{"n_experts": 32, "d_shared_expert": 0, "optimizer": "soap_variant", "train_tokens": 458700000}
Below are experts of layer 5 (counted from 0) of a mixture-of-experts language model. Rows are named router (the router's row for the expert) and show model dimensions 0-127. Each number is 128 + 24 x the weight over its row's rms, rounded and kept within 0 to 255.
After each expert's rows: a language model's description of what the expert responds to. This comes from a sample of Wikipedia text that the model never trained on.

# expert 6
router [153 148 141 116  93 125 107 133 135 133 103 107 138 115  89 120  79 111 162  84 133 141 101 119 106 138 162 106 120 119 102 106 122 110 120 123 147 128 116 125 132 146 122 118 142 101 165 172 107 134 125 109 137 159 115 115 120 157 119 134 147 145  87 129 133  84  81 153  83 148  74 107  66 117 145  91 127 132 105 108 118 102 117  98  80  92  96 166 109  99 149 109 108 160  96 103 132 130 117 132 114  97 182 155 131 149 114 130  90 126 117 146 156 137  95 152 136 116 118 100 160 144 158 161 135 142 158 151]
It responds to: Line breaks and list dashes

# expert 23
router [143 174 116 122 109 100 128 134 122 128 100 120 114 101 110 164 106 139 176 100 126 125 121 171 133 143 140 121 124 137  93 113 103 125 141 174 147 106 161 134 128  97  96 113 115 140 121 163 131 120 116 169 150 174 151 124 134 133 110 143 111 160 102 145 144 105 160 105  94 100 147 109  84 125 160 139 149 152 150  89 113 109 152 131 104 100 110 124 146 102 137 117  59 133 152 118 156 114 115 141 129 127 143 136 102 111 150 155 112 122  84 169 152 130  89 123 135 144 151  58 144 144 117 173 124 155 184 130]
It responds to: Abstract nouns after determiners

# expert 18
router [142 136 137 130 134 141  97 131 123 137  62 113 131 110  85 130 110 148 159 100 139 104 111 131 160 121 140 138 100 128 109 159 108 130 121 102 195 143 168 161 152 142 108  88 115 102 161 119 143 137 136 131 113 114 123 120 119 160 166 126 116 165  90 127 142 110  95 116  94 123 119 118 108 128 161 101 115 136 142 114 126 109 163 101  97 115 115 123 128 110 138 110  47 133  86 135 172 145 144 123 113 143 159 169  88 125 149 111  87 116 114 152 145 103 113 114 151  99  98  96 180 127 149 155 131 139 154 132]
It responds to: List item separators

# expert 1
router [136 140 101 124 117  65  97 156 103 111 111 103 145 128 110 103  92 159 162  99 112 120  97 136 144 125 145 101 165 139  91 162 138  87  98 115 136 153 149 102 140 124 142 116 159  99 128 168 116 146 134 108 116 152 126 126 127 179 152 123 112 176 103  95 160 126 123  99 111 119 108 104  77 124 180 103 129 119 137 119 144 111 157 105  84 136 110 130 147 109 150 158 104 160  87 114 153 170 106 125 105 127 168 143 125 131 161 123 123 168 118 127 126 136 101  97 132  88 129 124 169 148  97 143 125 148 147 112]
It responds to: Latinate word prefixes

# expert 7
router [117 159 142 112 166 157 123 131 155 120  88 106 125 108 113 155  89 127 160 124 118 120 127  98 126 149 151 139 139 119 124 152 119 106 135 115 140 137 181  93 163 121  97 138 116 134 153 186 124 119 113 140  77 153 129 136 109 170 154 101 154 160  96 118 144 113 138 156 128 123 121 114  82 127 136 101  93 129 130  95 132 114 164 103 121 112 144 151 161 129 147 125  54 133  62 117 111 131 122 106  94 134 189 141 113 127 160 103 140 121 116 162 110 124 123  98 144 118  85 114 160 163  96 132 128 145 153 133]
It responds to: Given-name openings

# expert 15
router [152 170 142 121 139 163 131 115 149 126 131 125 151 124 104 149  97 140 127 120 119  89 110 164 141 116 143 159 171 119 135 124 133 121 147 142 188 143 165 132 153 122  61  78 118 148 138 162  98 104 122 158 111 133 122  98 108 153 147 123 140 147 119 157 132 113 148  87  92 130 125 104 100 154 100 132 103 126 149 100 127 130 107  68 156 126 106 129 153 105 168 130 106  94  89 106 149 147 127 102  86 111 114 136 104 126 140 125 125 141 151 180 149 125 134  93 124 132  77 108 168 149 127 162 130 114 162 143]
It responds to: Consonant-heavy name pieces

# expert 12
router [152 162 118 146  94 145 123 122 149 124 117 134 112 107  97 156 108 124 129 110 120 111 109 134 140 145 150 117 107 144  91 145 125  96 118  92 206  99 150 143 110 140  86 113 159 161 128 145  90 117 113 108 126 185 129 122 139 131 148 141 108 145 107 113 148  94 130 144 104 107  94 132  83 124 145 141 101 138 111 122 147 114 122  96  81 106 140 155 152  81 141 125  78 143  75  99 171 157 102 148 108 112 154 141 101 117 133  97  95 157 129 115 155 106 113 138 142 126  90 119 165 111 129 125 143 150 168 159]
It responds to: Table cell separators

# expert 20
router [128 163 134 151 121 129 112 152 106 151 119 121  77 137  99 150 125 101 113 129  79 103 115 150 165 148 101 138 139 106 138 113  94 142 141 144 164 115 164 155 143 151  96 120 111 124 127 142 146 131 161 108 133 142 141 136 118 131 146 103 121 160  98 167 170 136 149 102 110 121 129 113  58 136 174 121 130 123 139 112 148 104 189  85 117  80 101 142 146  95 147 132  85 160  88 113 141 119 153 150 153  91 168 135 103 136 148 119 112 132 100 116 156 136 105 118 102 135 124 119 134 153 134 149 154 164 173 160]
It responds to: Verbs and plural endings

# expert 14
router [165 136 133  85 163 150 138 129 111 138  91 128 160 115  75 143 128  93 156 100 127 117 114 150 111 116 171 148 155 140  89 113 123 119  97 161 161 163 157 130 145 126 129 110 122 150 170 145 107 113 128 121 113 145 101 139 119 146 130 138 135 149 134 158 106  79 162 132  64  86 126  91  76 138 123 118 117 161 120 112 112 117 140 101 114 153 128 132 134 111 153 151  63 142 118 127 108 168 130 129  82 146 139 142 119  89 141 111 107 125 126 156 145 117  89 128 137 106  97  83 159 135 101 130 158 149 131 145]
It responds to: Place names

# expert 19
router [160 111 118 161 129 154 103 129 108 138 127 119 114 109 101 154 105 119 146 133 165 108 142 160 142 128 178 122 138 123 123 144 111 102  93 122 151 132 129 100 155 134 118  74 141  92 148 172 104 114 142 148 119 159  93 134 125 165 112 138  96 159  85 143 169 128 123  89 107 121 128 107  75 132 143 110  84 133 136 126 143 139 124 102 120 146 132 153 128  91 186 102  95 169 137 132 129 148 123 156 143  99  90 163 101 148 144 119  99 149 104 119 146  92 106 125 156 155 149  76 143 141 108 141 152 153 172 148]
It responds to: Inner word fragments

# expert 31
router [142 176 144 107 129 128 126 128 129 139  92 134  87 124 120 143  97 115 157 101 127 127 104 148 117 113 131 118 154 125 103 112 135 141 134 103 203 124 144 154 132 152 130 116 132 111 123 164 114 111 163 126 152 132  94 125 126 145 164 122 120 166  85 123 145 108 129 135  81 100 125 114  45 107 139 144 137 143 110 104  94  89 126 111 124 118 132 140 188 116 127 120  95 153 155 107 123 151 125 141 102 121 176 118  91 118 114 126 125 129 118 137 174 118 103 139 136 128  63  87 122 150 150 162 162 113 158 159]
It responds to: Infobox and table labels

# expert 4
router [158 178 146 129 126 124 134 143 141  92 105 108 120 152 116 166  99 123 163 129  81 120 124 163 167 138 152 133 146 150 122 143  95 130 112 131 184 119 113 117 159 117 113  84  79 144 150 182 139 110 139 121 117 195 119 122 118 157 127 168 150 165 126 123 129 122 136 136  78 134 128 133  79 138 154 141  67 123 166 115 141 131 121  84 105 137 112 126 117 140 144 101  97 122 137 112 119 117 160 148 117 128 163 141 141 150 150  96  94 126 110 166 155 105 155 132 110 137 109 101 171 132 134 149 144 151 144 134]
It responds to: Year digits, mid-word pieces

# expert 9
router [126 150 155 107 128 107 124 157 150 129 100 126 133 123 123 113  97 121 145 136 141 119 121 138 124 112 129 108 123 136 108 112 104 146 171 118 170 148 122 149 158 129 110 119 115 135 133 202 115 133 147 151 119 166 136 136 133 112 168 150 138 171 116 135 141 113  98 149 108 121 114 146  42 120 144 122 110 111 121 115 150 109 143 128 113  82  97 135 175 109 194  92 102 150  93 127 138 145 108 119 109 108 152 134 103 136 111 143 127 159  98  94 165 101 128 134 123 117  73  70 143 157 160 137 165 160 150 125]
It responds to: Coordinates and measurement numbers

# expert 8
router [116 199 151 127 154 127  92 148 122  92  79 126 156 150 106 144 108 132 123 122 122 134 133 135 127 154 148 121 125 137 107 141 149  78 111 150 154 157 135 125 158 113 116 100 131 150 139 167 133 120 168 127 116 128 101 117 137 124 149 130 138 129 101 146 170 118 101 103 112  97 130 106  98 122 130 115  90 177 140 141 120 108 137 105 114 120  88 110 133  95 173 109  58 150 134 130 148 170 115 119 112 135 128 183 110 135 132 146  99 136 116 133 124 132 102 122 101 114 125 108 181 122  93 137 146 144 207 155]
It responds to: Numbers in tables

# expert 22
router [143 137 146 114 156 109 111 154 125 117 116 121 109  69  71 120 100 120 150 102 128 111 137 138 144 145 151 104 130 117 136 142 116 138 120 127 164 161 136 134 172 105 115 154 149 160 144 175 126  85 116 116 112 133 127 159 126 137 166  92 146 164  97 139 122 106 142 144 108 123 113  87  73 121 163 110 132  81 141 111 132 142 167 101 125 112 104 141 201 122 185 122  67 110 106 104 111 166 125 118 129 117 133 129 122 111 181 120 129 134  99 166 117 152 136 137 132 157 120  93 145 134 136 121 130 134 159 147]
It responds to: Pronouns, song-title words

# expert 10
router [157 153 118 145 120 113  91 144  85 138 106 161 126 128  84 111 114 125 129  90 164 146 100 166 148 162 126 122 147 130 121 135 118 100 128 128 155 120 133 167 147  85 115  97 170 113 139 185 104 118 141 129  88 166 135 131 117 150  98 121 154 135  72 151 132  96 121 124  90 105 123 103 119  98 172 104 108 126 132 115 138 115 135  91  87 125 110 144 142  84 180 127  78 129  91 115 171 118 133 137 107 164 124 111 114 144 147 101 120 137 134 166 151 113  96 151 132 102 117 118 152  92 110 137 134 143 130 163]
It responds to: Coordinating conjunctions, commas

# expert 5
router [160 158 133 147 137 142 107 128 104 120  63 111 111 102  66 163  97 155 135 148 141 165 124 140 162 143 150 132 146 126 102 141 123 103 147 141 181 176 172 103 144 110  99 101 132 147 119 144  96  86 138 150 127 133 130 105 126 133 126 108 106 184 104 135 149 134  99 119  70  86 127 108 122  98 156 118 103 119 127 108 136 138 168 117 103 125 153 133 146 118 167 112  70 125 125 140 152 159 146 139  86 124 179 130 110 100 165 145 120 138 102 135 136 118 121 112 130 131 114 105 146 120 127 131 153  93 133 136]
It responds to: Prepositions and possessives

# expert 17
router [135 100 134 127 132  98 108 140 158 124 136 116 123  83 117 111  96 165 164 106  87  77 139 180 137 128 148 127 164 124 112 135 140  81 131 117 137 135 154 119 162 144  98 103 146 141 126 160 120 132 134 110 116 135 137 122 172 138 138 129 153 202 100 119 145 118 144  90  85 115 128 112  73 147 172 100 118 128 149 108 141  97 112 113 124 128 121 120 149 111 171 136 101 142 114 120 153 129 126  91 129 118 148 140 111 182 182 135 121 175 164 167 130 116  86 154 125 139  99 116 159 144 142 143 139 118 153 126]
It responds to: Mid-word letter pieces

# expert 27
router [192 143 163 144 155 124 127 137 126 123  96 140 155 102  90 160  71 120 151 137 145 114 125 148 132 169 111 133 122  78 111 132 105 139 145 150 163 133 117 134 126 132 121 122 129 111 126 168 101 117 146 127 130 126 127 105 135 137 145 104 160 161  81 166 141 111 108 119 101 151 150 106  99 105 165 104  85 113 130 101 130 120 166  93 115  93 151 150 130  94 179 118 106 168  69 136 153 146 125 112 127 141 161 136 102  95 149 114  96 128 120 130 184 130 105 137 142 150 111 116 144 160 133 152 146 152 167 117]
It responds to: Copula and auxiliary verbs

# expert 24
router [155 151 105  93 110 131 118 110 132 145  88 121  96 129 148 145  94 139 125 131 126 137 106 155 127 134 184 108 144 164  92 155 141 136 129 127 149 134 194 125 157 127  99 119 157 136 145 162  85 158 182 125 105 136 131  99 106 175 120 141 105 119 137 133 147 132 135  99 103 124 144 113  81 121 193 117 167 155 113 101 117 113 151 103  91 131  69 144 125  87 124 145 115 131 112 127 120 170 120 138 109 126 145 142  93 128 148 121 132 149 115 111 157 105 124 154 118 104  96  95 157 147 150 143 138 161 160 155]
It responds to: Descriptive adjectives

# expert 21
router [164 148 144 118 122 143  96 126 131 108  82  79 141 125 107 138 112 147 137 114 129 108 117 156 125 159 139 128 124 136  86 147 113 115 116 109 208 145 124 150 126 134 100  71 138 105 175 145 129 117 137 116 132 150 131 154 114 137 143 117 151 146  85 109 157 115 124 140 107 109 125 124  79 137 171 132 121 121 130  91 142  88 120  92  88 126 123 151 133 113 171 146  67 132 106 104 151 148 104 150 115 121 169 143  84 133 158 119 123 135 136 121 152 129  87 120 150 114 112  94 157 128 121 146 165 146 177 169]
It responds to: Table row starters

# expert 2
router [160 173 137 140 129 148  92 123 149 134  87 137 108 125  90 148 124 121 133  79 113 114  88 145 126 147 136 123 127 137 104 134 148 142 128 138 160 155 129 113 139 121 103 152 118 179 140 167 117 127 159 139 100 115 121 113 127 142 145  95 136 150 117 125 127 113 118 147  82 133 122  87  62 129 144  96 149 116 114 120 140 113 149  56 137  75 126 118 150 126 155 147  77 145 107 105 108 153 154 151  96 145 166 174 125 104 165 122 117 112 122 142 145 119 129 137 116 151 134  99 192 174 125 112 131 166 142 124]
It responds to: Personal name parts

# expert 26
router [137 162 123 142 166 113 115 123 133 141 114 140  87 145 100 162 112 119 165  82 133 148 131 168 131 135 153 118 126 126 109 128 146 142 127 139 163 138 137 142 165 122 129 114 146 166 119 167 126 111 142 117 134 116 113 136 127 180 140 113 116 163  67 123 123 130 143 118  74 107 124 112  67 132 147 129 151 111 115 112 157 129 172 110 123 104 119 118 161 151 168 130  82 104 107 100 118 159 110 135  96 131 191 151 104  99 154 105 107 115 123 136 154 109 151 153 131 160 121  67 150 140 144 181 139 144 135 153]
It responds to: Film and music awards